Weights of a small mixture-of-experts language model, trained from scratch on English Wikipedia: 7222 steps.
Below are experts of layer 7 (counted from 0) of a mixture-of-experts language model. Rows are named router (the router's row for the expert), up (a neuron's input weights, with its number), down (a neuron's output weights, with its number) and show model dimensions 0-255. Each number is 200 + 40 x the weight over its row's rms, rounded and kept within 0 to 999.
After each expert's rows: "comes before" lists some tokens at least twice as common just after its tokens as in all text. This comes from a sample of Wikipedia text that the model never trained on. Tokens count by the router's weight.

# expert 28
router,245,223,183,188,219,219,219,247,184,227,273,178,211,183,142,197,206,232,201,176,237,141,196,235,155,276,194,181,226,198,200,185,240,180,201,175,171,260,243,242,255,283,207,213,160,214,184,222,166,165,220,162,225,260,234,202,154,138,160,220,221,132,135,174,251,266,239,223,180,188,202,159,213,293,135,244,260,118,195,181,246,221,240,296,218,256,187,152,192,128,187,232,190,150,223,204,191,246,156,234,233,210,183,223,234,181,210,237,284,195,287,254,266,201,207,223,232,213,183,161,167,191,189,192,261,125,183,236,131,226,193,176,222,175,244,177,219,146,174,253,164,260,220,248,221,265,236,109,221,218,239,153,130,216,189,209,170,151,228,219,146,170,117,240,217,207,183,161,175,186,204,186,142,198,209,244,147,222,144,287,165,194,222,185,196,163,256,174,275,254,238,258,206,270,218,238,219,185,216,165,242,148,171,231,225,128,194,231,267,195,211,196,160,165,151,214,235,158,192,211,170,153,166,239,228,154,291,263,189,161,128,253,200,231,222,232,187,164,167,164,213,172,146,117,259,218,208,199,132,278,150,194,157,202,172,228
up0,140,206,217,214,236,230,220,251,129,178,95,187,193,177,168,174,211,174,220,255,189,198,220,271,149,140,218,257,201,230,242,190,171,258,171,238,216,238,207,212,255,230,236,184,209,261,277,189,182,136,248,167,209,203,156,148,212,186,194,235,229,186,181,211,191,257,153,192,139,209,263,212,172,181,176,153,219,222,253,120,243,248,214,217,195,170,203,170,202,225,170,222,250,170,191,162,187,155,196,196,163,181,184,231,180,313,240,224,198,152,207,220,204,253,208,185,200,235,126,173,242,109,312,224,253,267,149,184,232,239,221,127,272,185,229,243,132,179,199,165,241,231,139,173,242,226,223,176,160,223,129,247,165,210,207,242,169,166,210,212,244,186,208,207,152,203,231,201,193,306,198,221,215,120,235,182,198,179,161,190,173,196,221,183,179,264,244,191,132,185,181,232,241,189,200,197,175,198,189,273,198,158,163,254,210,133,176,219,193,282,229,127,232,203,248,228,153,226,134,215,226,173,200,196,256,159,201,131,160,215,284,183,195,211,254,77,121,207,214,248,271,206,154,181,213,226,185,163,210,280,270,161,167,264,240,222
down0,255,195,289,184,250,153,206,177,237,256,171,171,203,179,157,198,220,273,135,196,170,153,216,228,144,230,198,148,225,188,201,170,228,215,133,220,213,237,281,137,131,146,199,277,172,262,110,242,228,216,130,176,179,223,153,251,282,212,185,176,218,209,192,209,167,157,197,205,242,213,112,197,268,182,184,223,149,216,249,197,137,295,171,167,234,181,157,184,125,195,228,166,173,211,238,207,179,260,192,260,208,203,223,206,226,198,245,158,270,250,170,162,139,192,238,217,268,325,210,181,239,249,188,217,210,142,129,265,193,237,229,173,220,156,194,186,213,199,218,179,200,188,96,201,118,182,240,201,216,204,196,163,210,233,227,204,269,184,160,181,287,176,229,160,209,236,232,182,226,191,237,147,159,174,244,272,167,219,152,208,215,206,206,172,255,229,206,170,127,199,216,135,218,258,210,205,253,131,221,239,182,218,212,258,140,164,177,231,161,200,205,217,151,164,276,170,226,182,208,243,256,190,210,268,225,136,159,135,161,221,214,220,203,284,174,195,102,207,173,156,165,216,193,257,231,161,188,145,198,190,169,191,210,164,187,212
comes before: "0", "9", "5", "4", "8", "3"

# expert 7
router,147,110,200,233,184,188,219,239,218,233,261,217,187,241,210,158,211,221,205,194,205,124,183,155,223,145,237,150,198,249,172,135,207,181,193,231,176,186,206,183,208,206,157,226,270,228,259,219,273,146,179,135,180,161,148,199,138,250,185,182,206,256,241,230,251,205,155,278,159,187,181,173,150,137,259,228,159,247,202,123,248,131,232,152,160,292,187,211,210,274,200,190,226,220,186,184,194,177,246,231,259,149,156,222,201,202,172,257,234,210,167,200,216,237,231,262,184,290,148,243,146,208,215,232,162,214,303,255,188,182,187,191,170,243,206,204,171,166,191,177,128,143,210,161,256,174,203,221,168,220,175,167,196,162,196,167,166,185,257,217,196,268,198,157,147,288,181,235,213,233,142,186,187,130,134,211,326,203,219,172,235,230,190,186,275,180,161,235,223,188,243,211,164,210,128,227,200,207,189,155,164,260,222,133,185,168,265,195,170,200,171,199,187,162,218,195,140,156,200,147,164,255,235,147,244,249,151,219,131,209,212,252,128,213,198,204,140,274,265,237,226,185,214,223,165,222,147,273,137,202,228,250,154,162,189,178
up0,203,183,172,238,247,164,200,240,221,200,206,205,200,196,169,223,231,274,232,88,166,199,230,213,181,208,246,195,213,215,149,233,179,225,159,220,234,149,154,220,229,213,193,201,152,161,240,160,152,296,177,187,198,246,274,215,303,165,179,240,192,217,268,160,193,125,229,198,207,232,258,192,254,187,194,211,189,230,101,152,269,224,237,168,100,181,158,178,233,275,243,210,188,116,216,167,204,193,165,189,253,220,243,260,176,168,191,261,165,181,201,229,174,206,200,187,203,251,213,208,172,225,214,209,231,164,300,177,194,189,229,177,143,234,128,210,130,126,230,180,146,171,190,248,214,289,175,281,149,159,207,214,134,203,169,198,190,167,197,208,225,175,237,139,148,182,196,153,193,218,173,151,208,259,286,187,148,179,254,208,189,202,181,250,195,140,224,229,202,282,196,217,195,135,183,184,158,155,187,194,257,156,153,214,308,190,151,213,201,212,223,194,265,231,212,156,178,223,131,231,198,238,205,211,199,219,250,125,167,221,200,188,220,210,210,194,110,96,99,156,201,183,202,168,276,203,231,166,152,212,208,139,162,151,167,206
down0,193,182,178,191,164,192,234,166,163,166,229,158,248,179,236,221,209,233,216,222,279,208,248,211,131,140,241,210,218,223,221,214,208,258,225,236,219,243,155,232,246,207,231,169,316,217,184,219,207,237,167,112,230,215,243,138,272,159,258,187,195,246,181,255,210,219,131,233,228,167,224,211,185,190,147,170,187,202,179,182,202,191,208,225,130,183,204,130,270,162,326,135,234,153,183,113,228,119,145,208,137,191,201,147,147,193,213,225,173,164,157,194,256,248,114,229,236,215,253,184,229,228,143,181,205,186,174,169,157,166,217,179,199,195,211,178,250,200,128,248,223,194,219,255,135,110,222,228,183,206,191,180,222,192,302,239,191,180,217,261,144,177,191,205,199,232,192,170,195,251,233,162,208,175,198,159,270,200,210,75,195,181,155,123,172,205,147,230,177,207,186,195,176,268,162,185,229,202,157,308,213,210,276,179,221,134,189,186,244,165,239,212,236,199,228,258,228,211,195,213,228,304,256,225,170,195,145,185,196,148,142,191,203,241,143,199,158,191,173,229,112,183,240,161,194,146,202,143,198,229,219,171,231,220,208,154
comes before: " of", ",", " and", ".", " in", ".\n\n"

# expert 8
router,223,196,147,190,215,198,229,247,205,167,161,262,235,151,193,236,151,262,247,160,241,193,209,234,210,209,163,199,137,124,208,170,205,107,181,160,208,313,184,170,206,221,191,206,140,224,154,165,178,84,219,265,194,216,209,203,157,184,129,205,148,154,167,197,129,218,198,202,126,234,199,183,145,210,161,138,154,266,148,238,218,242,195,285,168,200,187,163,152,213,240,243,262,289,168,256,153,215,205,158,213,234,171,251,143,202,182,192,172,202,246,140,242,166,166,145,240,257,252,190,228,217,184,245,255,165,213,132,157,129,173,252,228,240,126,228,244,188,225,183,268,274,181,236,190,196,188,226,178,214,196,214,263,228,243,273,171,195,201,136,180,230,289,193,213,256,187,153,257,201,218,216,190,224,194,197,217,166,181,158,136,218,201,178,241,156,194,144,237,115,199,151,226,228,128,207,222,215,180,175,140,176,149,216,135,230,266,271,191,174,161,203,171,167,231,146,246,231,152,212,236,256,178,166,159,187,187,184,252,227,221,205,213,236,134,215,252,163,167,159,275,170,217,211,202,222,170,179,224,136,256,172,156,254,229,174
up0,141,197,212,191,238,198,223,195,162,155,187,189,180,139,200,223,114,217,220,212,171,202,142,224,269,315,202,167,200,222,233,233,151,211,156,155,221,155,131,241,166,252,229,181,236,221,205,112,166,231,222,181,171,240,170,239,210,229,120,211,211,176,174,235,182,198,225,213,168,164,203,193,187,239,166,148,202,152,156,220,165,186,184,181,156,165,183,217,167,230,192,229,208,269,200,267,223,237,157,339,231,138,236,211,144,190,135,240,179,279,150,229,205,240,204,226,184,146,231,193,132,263,280,233,195,232,229,160,151,188,248,191,208,186,107,183,204,162,124,147,211,179,210,207,201,235,198,226,180,219,151,236,183,223,251,175,203,278,231,129,149,200,203,190,207,280,272,183,206,226,179,198,224,194,174,180,216,229,218,92,219,201,219,210,232,227,177,169,147,207,255,214,127,165,144,208,224,145,247,315,178,198,177,149,156,219,279,273,169,232,242,202,188,137,247,148,190,227,283,252,238,192,155,272,163,121,165,172,213,217,218,259,243,176,180,196,188,263,211,154,213,132,216,198,193,271,219,231,202,240,214,256,209,196,179,199
down0,252,192,286,229,252,241,120,213,193,228,178,181,278,240,194,232,192,193,187,203,182,109,229,218,191,167,155,226,227,169,226,276,150,163,189,202,237,237,195,150,186,191,248,262,176,288,175,188,209,189,208,251,170,179,260,229,181,228,205,204,164,216,191,186,183,208,279,169,210,284,157,119,144,133,195,200,244,181,201,248,109,248,199,323,154,274,307,214,182,233,245,199,243,249,195,219,194,202,135,251,231,251,149,251,221,185,174,245,193,315,203,190,188,238,174,141,126,168,172,203,195,201,193,260,234,262,204,247,226,158,65,225,197,161,211,209,217,111,211,199,267,169,240,154,191,258,212,172,214,124,239,150,175,204,187,222,115,216,217,154,197,250,201,170,194,222,180,196,156,185,269,155,278,189,151,204,254,225,215,237,226,214,237,246,258,229,218,169,184,172,211,199,243,230,140,207,223,160,200,166,144,259,206,233,231,182,161,262,262,249,164,181,215,140,206,202,234,160,249,218,188,198,183,198,187,213,213,217,216,190,164,156,170,231,179,205,223,215,180,214,242,224,205,154,125,215,144,215,229,175,179,170,180,149,211,173
comes before: "0", "–", " |", "th", ".", "%"

# expert 16
router,225,157,179,166,188,192,182,117,186,248,200,208,219,144,211,178,170,183,224,209,171,239,246,171,182,290,188,136,196,223,174,195,197,148,206,213,231,198,242,147,180,194,158,214,140,262,221,192,207,221,214,288,99,209,174,189,148,261,181,171,285,222,236,201,249,212,259,157,198,202,249,290,236,211,161,283,219,165,186,252,232,250,152,216,207,224,274,197,139,174,193,249,240,184,170,178,212,226,180,180,187,288,255,213,171,206,231,249,183,192,213,227,237,160,180,266,240,173,218,180,266,179,197,148,194,200,121,179,214,171,226,232,156,223,164,183,300,227,206,159,222,221,172,223,221,150,111,198,195,148,225,199,157,217,228,288,246,249,213,240,191,203,137,174,217,141,199,125,194,159,211,164,227,169,217,158,206,308,185,221,186,152,182,144,240,211,157,222,135,196,207,213,184,148,165,120,201,277,165,249,148,178,252,201,260,182,157,155,174,181,188,141,182,185,134,193,235,194,223,102,158,213,122,219,156,210,136,175,221,280,245,169,176,143,244,230,218,219,170,180,193,244,260,190,117,261,146,145,180,147,160,235,195,204,191,185
up0,205,160,205,248,257,171,248,209,193,211,208,279,184,117,134,237,159,164,194,262,96,175,183,271,262,244,225,195,189,183,285,181,243,131,178,196,179,155,170,153,200,128,172,209,210,88,215,220,251,174,177,216,204,197,229,193,151,183,235,207,243,211,207,232,152,109,202,184,178,271,257,151,192,245,255,217,128,175,170,197,249,232,196,199,195,192,265,122,182,291,206,207,154,223,177,197,219,186,208,170,277,163,182,124,170,133,270,155,248,278,130,234,213,208,197,297,192,182,138,158,238,92,248,195,201,206,144,222,177,208,162,173,164,227,188,205,178,173,275,176,174,250,182,204,188,221,169,177,186,203,173,202,158,151,155,195,223,136,228,205,134,188,158,169,199,153,187,159,230,273,192,189,213,150,223,223,165,207,274,247,152,269,193,197,244,217,215,187,212,236,206,194,275,143,163,269,230,197,101,234,207,203,179,221,248,231,247,235,238,223,176,220,182,139,149,180,269,213,191,170,218,198,207,222,235,207,191,192,295,216,233,178,174,212,176,224,161,200,187,202,159,169,177,182,176,234,207,157,196,192,274,278,169,160,219,185
down0,272,147,220,129,204,206,103,255,243,169,264,206,178,247,166,110,222,235,223,227,196,257,232,217,168,189,188,241,241,177,225,193,176,201,179,188,252,203,236,262,205,202,152,159,137,178,261,214,290,238,161,185,191,192,162,175,248,121,235,227,228,197,179,202,177,295,173,221,258,238,186,234,260,252,190,194,216,207,226,172,270,246,156,207,207,243,215,185,185,197,213,228,141,186,179,234,120,148,213,181,140,215,182,162,223,157,139,225,182,255,141,153,219,220,179,222,203,208,202,197,114,202,191,137,186,202,253,164,159,207,312,158,177,152,197,186,266,220,183,147,214,233,208,183,237,185,133,197,123,154,259,214,192,210,196,226,170,264,275,153,272,218,174,197,178,217,152,187,227,194,189,49,221,190,227,247,199,230,155,169,225,210,225,176,235,155,272,130,163,231,165,229,199,160,242,225,175,284,166,190,203,200,198,200,250,195,217,130,147,159,177,227,137,198,229,157,237,177,213,226,216,227,168,280,247,193,234,193,184,195,194,194,247,242,268,177,223,231,121,223,202,212,236,215,228,187,184,187,296,185,173,217,159,124,148,261
comes before: " The", "5", "0", "3", "1", "4"

# expert 37
router,217,254,174,144,216,218,194,169,197,214,270,167,226,210,154,206,273,189,251,116,225,232,225,230,193,139,169,214,157,180,245,111,213,118,263,269,185,228,208,198,121,157,190,187,161,297,203,214,204,171,161,140,179,238,254,190,183,223,184,195,199,247,237,206,205,162,212,214,173,156,171,248,234,276,184,206,229,223,192,212,152,127,213,172,238,253,183,126,256,247,240,129,188,216,208,243,248,247,258,114,185,260,253,194,180,198,255,173,195,199,176,195,211,161,198,175,180,181,224,204,203,211,176,204,255,204,164,186,260,232,193,211,151,146,141,179,245,230,226,159,164,230,188,279,293,154,204,185,167,175,220,140,181,204,230,233,172,134,142,197,226,177,245,176,191,161,238,179,176,192,173,186,161,231,186,206,212,227,191,154,166,207,246,174,216,181,150,202,172,132,117,172,218,215,191,167,162,223,244,188,205,212,255,222,219,232,191,299,133,191,212,158,225,208,279,146,187,248,271,210,196,224,149,182,192,190,159,119,145,143,273,153,228,147,223,255,247,182,260,168,146,226,190,128,154,260,129,155,266,159,286,148,266,235,196,237
up0,117,161,212,203,240,211,209,252,195,171,195,159,159,243,207,216,234,172,190,296,190,249,235,138,90,216,257,176,252,245,203,270,177,174,195,145,257,139,248,247,272,202,247,180,232,153,247,212,195,187,53,246,161,192,205,152,236,202,162,220,231,228,197,161,203,239,177,173,199,232,220,213,199,231,208,251,146,139,166,190,97,237,257,220,174,223,171,249,187,177,232,171,245,166,233,170,158,138,195,175,188,193,185,125,193,234,195,269,168,152,178,150,163,248,197,198,221,300,117,170,169,212,175,187,214,201,125,208,161,249,204,183,225,175,230,186,147,215,220,228,205,168,178,171,223,162,173,152,182,167,182,201,220,208,165,212,188,228,245,193,169,187,158,214,172,226,177,188,192,151,200,202,198,261,160,250,250,141,215,114,221,202,202,222,197,180,223,267,238,167,225,196,185,252,191,183,199,179,245,217,206,172,181,219,194,208,221,197,182,205,208,181,276,243,263,155,133,189,228,214,252,196,216,232,223,153,211,290,112,232,125,262,327,123,198,222,208,106,123,192,238,223,223,217,226,281,231,246,192,195,198,203,241,168,133,164
down0,304,212,211,129,223,226,212,188,256,208,297,197,211,148,162,216,187,263,159,161,193,217,198,161,241,227,227,302,191,202,198,183,211,121,171,171,205,291,243,188,207,202,133,158,228,230,201,229,178,188,231,178,192,138,170,187,177,178,159,157,177,172,136,165,187,212,189,136,193,150,154,200,181,168,208,181,270,215,222,234,107,210,220,159,176,164,205,227,229,268,264,233,172,154,177,172,187,176,181,277,199,175,162,184,252,244,215,203,147,204,213,166,209,135,241,129,254,143,189,206,238,222,230,220,174,173,224,182,133,214,190,154,187,238,164,244,200,122,186,227,180,206,209,203,213,230,179,186,130,212,201,112,274,250,187,192,116,143,216,177,226,241,184,172,191,218,94,211,147,179,206,246,262,205,191,234,246,237,235,241,171,203,186,187,145,158,206,139,252,198,237,146,206,160,235,164,176,225,153,152,245,141,150,260,143,212,177,230,184,276,195,233,172,174,128,184,217,263,147,228,166,221,246,266,223,151,228,189,228,187,72,207,193,174,248,157,238,139,182,193,185,287,185,199,224,252,210,202,155,258,269,168,148,245,154,213
comes before: " |", "S", "C", "P", "O", ")"

# expert 17
router,242,227,232,182,210,192,149,231,141,190,207,153,176,182,221,207,219,181,123,158,189,163,231,202,152,261,215,231,221,103,139,202,134,217,250,156,174,213,321,255,167,257,174,196,153,239,119,252,148,171,194,250,202,218,180,247,270,242,169,193,150,164,125,186,272,181,225,108,207,198,181,270,232,141,178,202,219,175,229,252,204,208,164,272,248,201,215,185,238,223,150,181,152,158,132,178,144,194,183,246,205,201,200,204,238,156,194,203,257,207,138,214,183,166,153,146,165,207,248,134,232,174,245,238,249,217,185,134,257,185,139,243,207,169,194,172,198,166,238,208,241,202,223,250,143,212,139,126,247,204,170,234,226,149,237,163,183,247,193,168,204,157,242,164,260,173,191,220,203,194,120,140,188,246,163,168,228,251,213,196,207,150,170,270,203,291,212,127,244,184,173,210,219,278,168,246,216,205,163,260,192,220,155,280,181,200,142,167,284,241,141,209,176,153,183,171,210,223,170,234,222,210,184,192,283,236,195,165,231,236,241,189,207,161,271,299,238,168,179,162,240,157,163,179,241,190,191,169,184,158,179,205,219,225,249,177
up0,155,173,303,153,202,186,259,229,157,209,167,174,149,185,188,205,163,251,119,252,174,152,158,166,208,142,170,198,238,218,218,166,194,173,257,153,203,207,224,228,249,225,196,171,255,189,210,200,240,202,184,176,185,181,137,280,127,178,142,215,214,226,194,101,223,171,194,160,190,227,198,295,189,234,188,223,164,237,249,198,189,176,267,260,207,215,252,181,182,241,245,240,224,211,70,253,198,213,151,181,237,179,147,164,186,130,249,187,170,310,207,193,260,169,161,166,165,181,207,201,120,150,219,253,204,189,199,251,237,124,251,214,261,214,296,241,243,217,191,236,226,156,149,191,145,245,224,235,209,197,180,208,177,163,172,221,268,251,180,245,220,205,163,254,176,197,260,272,234,148,191,225,191,208,238,192,186,234,175,171,180,265,203,227,110,174,166,230,161,196,198,227,236,160,201,238,145,167,209,169,245,198,248,250,185,224,206,215,170,203,235,180,228,206,199,271,205,209,172,246,204,128,229,209,179,190,182,216,119,133,113,194,264,221,211,192,98,217,213,295,220,216,246,242,228,205,203,167,137,193,151,217,247,132,176,235
down0,192,180,181,191,250,207,205,215,202,211,249,176,169,252,219,150,261,182,211,217,182,275,224,188,224,227,237,297,297,158,207,181,126,149,191,257,209,129,174,148,176,165,243,237,161,245,174,164,189,213,164,226,191,295,216,232,233,235,170,320,181,211,252,151,205,224,162,197,187,168,209,113,184,164,196,177,153,174,264,212,231,166,173,221,193,248,197,222,190,224,179,217,209,195,209,224,209,138,171,179,179,171,187,244,216,161,127,141,172,97,182,211,182,213,196,275,192,217,224,166,263,241,156,230,284,174,188,155,234,266,187,273,230,179,181,160,162,233,280,183,244,207,182,236,196,265,182,197,131,211,190,79,203,176,232,213,189,171,229,214,207,145,231,269,175,208,184,136,182,227,224,169,203,232,207,155,251,145,174,161,110,173,195,229,238,182,182,205,223,162,246,169,120,240,214,95,221,204,297,191,154,227,183,152,223,273,160,150,231,196,217,243,256,138,156,217,217,201,188,185,188,258,171,217,214,254,168,243,116,226,219,254,162,187,242,181,251,201,235,216,213,172,192,176,163,289,216,195,155,174,192,152,218,209,223,125
comes before: "1", "2", "3", " |", "4", " |\n"

# expert 12
router,162,227,169,210,162,202,295,282,260,191,209,187,125,237,170,155,268,195,187,171,188,156,183,249,231,154,235,238,191,225,227,100,178,262,308,246,246,241,164,194,141,244,238,201,228,237,234,152,229,131,209,159,238,243,264,143,208,187,182,223,140,150,210,227,194,203,236,222,107,184,175,170,166,161,217,170,182,194,235,196,189,164,275,172,159,216,260,181,244,209,225,208,216,202,276,157,144,149,228,134,238,204,175,146,164,209,194,171,156,224,228,195,188,181,143,158,141,256,191,221,189,182,267,218,291,218,144,194,201,209,163,175,171,162,196,244,156,220,221,256,216,202,197,190,144,151,205,100,235,220,189,164,147,188,237,166,209,174,234,175,165,218,219,167,173,288,240,265,254,242,177,238,228,152,172,209,175,158,127,202,162,233,265,226,194,129,194,231,189,156,209,140,220,157,209,256,172,239,227,158,208,177,148,152,123,249,254,160,220,250,185,189,186,168,260,176,205,287,95,184,183,270,186,203,213,268,227,180,215,224,166,167,159,259,206,208,224,196,199,215,224,260,217,181,143,219,207,204,200,241,170,259,254,148,185,242
up0,138,219,194,232,191,134,166,161,241,191,259,173,141,170,188,192,180,201,269,207,141,199,149,231,241,203,185,212,168,173,222,268,139,169,175,248,263,265,200,225,182,160,164,177,198,170,197,229,215,206,221,212,185,197,159,226,150,164,161,191,225,271,230,244,143,230,172,271,194,237,168,195,219,181,214,218,259,119,177,183,212,253,255,254,211,302,132,214,239,217,222,312,196,217,182,222,241,213,215,126,200,196,248,210,245,159,120,231,217,178,152,218,228,210,121,182,193,172,168,230,188,187,189,211,297,211,260,186,142,192,194,200,253,230,168,174,241,164,143,165,214,212,228,161,288,134,196,142,207,255,250,169,175,203,248,163,254,178,198,223,208,203,245,89,182,186,162,223,251,256,232,213,273,202,163,187,164,223,142,219,215,232,236,190,212,258,174,214,221,275,195,166,188,158,129,279,172,154,168,204,165,245,266,207,230,198,222,210,254,212,144,172,193,251,176,213,130,130,142,266,191,157,222,181,222,190,225,222,263,145,207,192,166,191,268,110,216,246,174,230,186,242,226,199,277,109,204,251,172,188,272,252,204,198,206,167
down0,224,177,133,145,232,210,269,178,215,182,246,196,218,152,189,215,221,143,273,268,243,230,214,172,248,198,175,177,199,188,167,234,212,213,140,221,188,239,202,232,177,223,209,241,217,219,190,216,172,199,277,214,164,221,212,191,134,193,246,199,184,227,228,227,211,181,222,153,169,153,162,164,205,254,158,170,155,181,113,202,201,184,257,159,173,135,213,223,173,239,171,218,229,251,121,210,150,194,201,213,249,138,242,149,237,211,181,289,230,262,232,197,302,148,136,236,205,212,161,178,213,162,173,188,210,114,248,188,275,207,156,181,237,152,159,237,134,191,171,270,169,183,196,185,188,202,160,176,235,300,285,269,181,227,186,194,199,145,165,159,159,118,197,151,193,165,162,190,161,199,235,149,207,191,229,183,208,196,214,263,196,257,180,234,192,201,227,218,166,249,199,287,264,214,232,267,137,198,254,184,128,232,160,220,223,207,222,181,265,261,231,201,252,265,255,161,124,133,246,220,173,229,198,150,200,175,229,228,253,232,212,118,127,203,179,147,146,233,152,281,228,215,153,184,307,229,211,205,267,247,181,166,188,230,227,236
comes before: " of", "s", ",", " in", "ing", " for"

# expert 24
router,118,191,213,237,163,180,222,263,243,167,198,191,161,179,202,195,212,204,246,202,223,206,147,188,259,167,176,213,228,256,202,163,151,197,167,218,263,246,126,178,190,205,243,264,220,258,213,153,274,78,225,120,199,219,130,244,201,174,179,205,295,193,264,197,180,187,205,177,200,226,263,118,223,208,225,185,206,147,168,233,187,169,151,184,198,265,216,220,223,216,254,217,223,213,239,166,212,141,288,109,255,206,166,145,240,193,167,206,276,205,177,187,183,207,173,229,195,246,167,212,224,217,248,296,224,177,232,220,212,193,121,215,168,238,226,174,204,211,230,236,161,252,184,95,182,154,208,214,209,166,157,177,122,183,267,165,139,215,238,251,151,200,178,242,188,264,205,265,231,174,141,186,186,158,230,209,207,295,180,118,161,261,212,233,240,175,157,239,199,218,264,160,189,172,156,236,228,209,212,230,214,154,134,198,237,127,239,221,193,184,134,163,271,200,234,270,239,278,150,219,201,277,275,257,198,219,206,196,143,173,214,222,117,231,171,186,143,233,275,233,174,212,171,181,224,191,172,206,229,230,200,221,193,221,206,193
up0,155,232,217,207,280,212,182,113,172,140,153,164,223,115,198,239,123,223,220,252,196,222,196,198,227,190,263,211,233,152,206,192,177,262,231,134,175,239,256,210,218,132,185,214,199,226,199,152,165,182,217,187,253,126,229,238,210,185,248,106,166,169,268,162,197,145,171,233,213,201,187,213,162,285,128,176,231,158,179,197,134,210,121,145,188,220,257,210,201,219,189,286,237,215,184,234,214,217,213,159,217,189,203,246,233,146,212,214,203,162,210,238,213,128,263,144,139,263,130,149,229,196,200,189,195,170,232,218,200,197,252,214,195,212,178,238,212,169,131,274,194,140,275,219,165,148,216,267,230,144,148,151,251,186,241,250,199,232,134,208,172,166,226,253,179,182,234,186,177,237,270,161,219,159,164,223,129,244,156,228,168,209,215,214,237,257,197,214,197,199,224,225,258,217,185,138,227,215,126,202,186,251,193,176,180,159,199,266,199,221,189,165,176,118,222,245,228,145,196,185,126,257,161,242,236,220,171,187,128,144,262,201,170,206,269,156,260,211,255,182,208,221,249,254,284,179,164,235,243,192,154,162,156,290,214,206
down0,197,148,162,129,236,265,268,164,128,199,196,210,213,229,160,228,265,200,153,100,184,154,230,217,218,211,218,200,222,155,167,221,287,150,221,295,225,150,185,148,112,180,156,218,233,176,211,169,154,257,249,229,183,238,220,178,150,209,150,188,197,184,94,193,148,201,222,214,190,201,117,162,240,215,192,176,276,211,201,218,246,253,216,208,210,133,133,80,160,225,138,175,200,145,220,236,166,198,197,182,145,213,182,212,199,155,181,195,178,152,200,197,236,216,152,187,238,178,200,218,237,221,158,158,176,175,271,167,194,121,242,229,143,195,196,213,164,184,285,179,204,164,151,106,293,156,181,111,208,203,241,210,190,170,206,211,216,240,160,210,216,201,164,258,188,217,251,162,141,196,189,172,138,193,155,226,240,168,177,175,223,160,253,216,146,147,173,207,157,188,150,186,202,217,241,161,161,204,215,196,179,178,221,200,157,177,237,201,140,238,142,218,178,181,193,167,253,228,247,277,224,180,259,183,187,219,267,107,221,171,301,178,221,258,196,237,158,213,193,242,237,254,198,282,206,166,138,172,186,150,277,210,224,217,209,215
comes before: " of", ",", " in", ".", " and", " is"

# expert 20
router,241,210,206,200,195,179,224,225,172,219,153,215,234,198,267,210,143,191,276,160,209,204,202,79,220,208,146,109,142,124,192,163,185,213,143,222,216,210,184,257,253,226,171,230,185,225,222,219,183,128,184,263,166,249,233,263,227,223,217,194,242,272,191,176,189,201,189,238,190,154,169,268,164,285,169,173,153,213,204,195,134,215,256,265,170,165,144,138,158,140,171,249,184,293,161,200,145,175,180,179,216,155,212,214,164,217,135,175,228,180,236,162,266,221,214,163,254,259,203,175,240,266,193,297,194,185,175,185,121,138,165,234,179,230,193,160,142,196,224,207,204,245,215,178,162,192,269,235,140,209,232,226,263,296,165,218,140,253,238,241,182,230,159,179,219,180,175,172,146,180,224,161,193,186,277,206,268,180,163,187,210,273,182,172,238,149,175,209,244,228,185,142,158,179,133,225,229,155,201,184,173,190,223,156,141,233,266,256,218,237,179,162,193,195,181,159,166,155,175,128,235,177,152,205,160,207,225,181,264,128,222,264,277,143,183,241,208,157,192,242,176,213,162,192,173,241,123,237,212,180,210,138,231,234,243,202
up0,233,161,201,215,210,129,260,174,214,185,212,189,171,212,192,257,171,192,137,171,103,199,200,191,80,206,173,284,220,189,279,194,190,224,174,167,224,170,181,192,211,219,144,222,199,212,236,274,212,234,296,216,221,207,224,202,232,220,190,170,239,177,235,155,228,199,144,112,179,191,193,211,202,258,210,193,184,181,174,245,274,212,239,231,160,170,234,264,197,144,262,210,174,203,183,206,226,172,185,250,219,160,199,192,202,226,221,240,212,184,170,239,215,189,165,176,220,226,213,247,110,236,211,270,136,198,174,279,240,223,265,199,205,280,189,260,291,187,171,228,181,120,194,172,256,276,208,146,222,192,160,189,185,125,186,181,214,225,258,193,151,142,197,203,175,143,237,190,183,198,190,131,149,149,189,250,161,226,238,226,159,210,146,216,234,181,219,192,201,196,150,178,275,205,289,242,209,199,156,176,217,133,160,210,246,221,168,200,194,187,139,215,114,161,188,243,144,120,150,172,171,131,241,213,163,321,177,172,206,123,197,234,184,192,152,204,290,192,176,104,218,122,256,204,228,202,211,163,174,229,271,165,166,214,242,200
down0,246,261,229,214,223,231,182,147,147,170,223,122,197,195,189,254,222,206,287,189,143,317,223,138,212,208,165,240,224,218,226,173,157,193,238,253,193,234,148,199,208,252,177,217,201,167,180,219,198,203,271,170,163,145,235,142,132,190,206,220,192,202,210,199,177,210,246,251,173,124,124,133,202,125,256,215,185,266,167,273,166,206,158,210,293,180,163,216,210,177,243,268,255,156,110,211,215,226,189,134,188,172,247,141,163,181,210,219,112,178,158,229,193,174,159,235,210,219,215,254,171,234,264,248,149,206,238,187,174,148,227,214,162,202,227,185,166,223,156,220,201,165,175,258,177,193,145,217,167,104,212,192,184,186,240,129,210,241,219,222,151,253,257,198,177,168,237,183,140,145,195,239,164,272,185,208,257,142,208,226,184,185,187,254,179,179,220,164,201,124,197,140,266,144,199,238,192,173,115,224,106,153,154,190,175,147,221,218,190,131,217,213,228,187,197,237,166,216,119,218,181,206,248,183,143,251,165,254,204,207,227,149,177,265,205,287,208,190,221,284,186,239,195,146,197,139,221,140,220,187,181,219,169,185,179,219
comes before: "9", "0", "8", "1", "7", "6"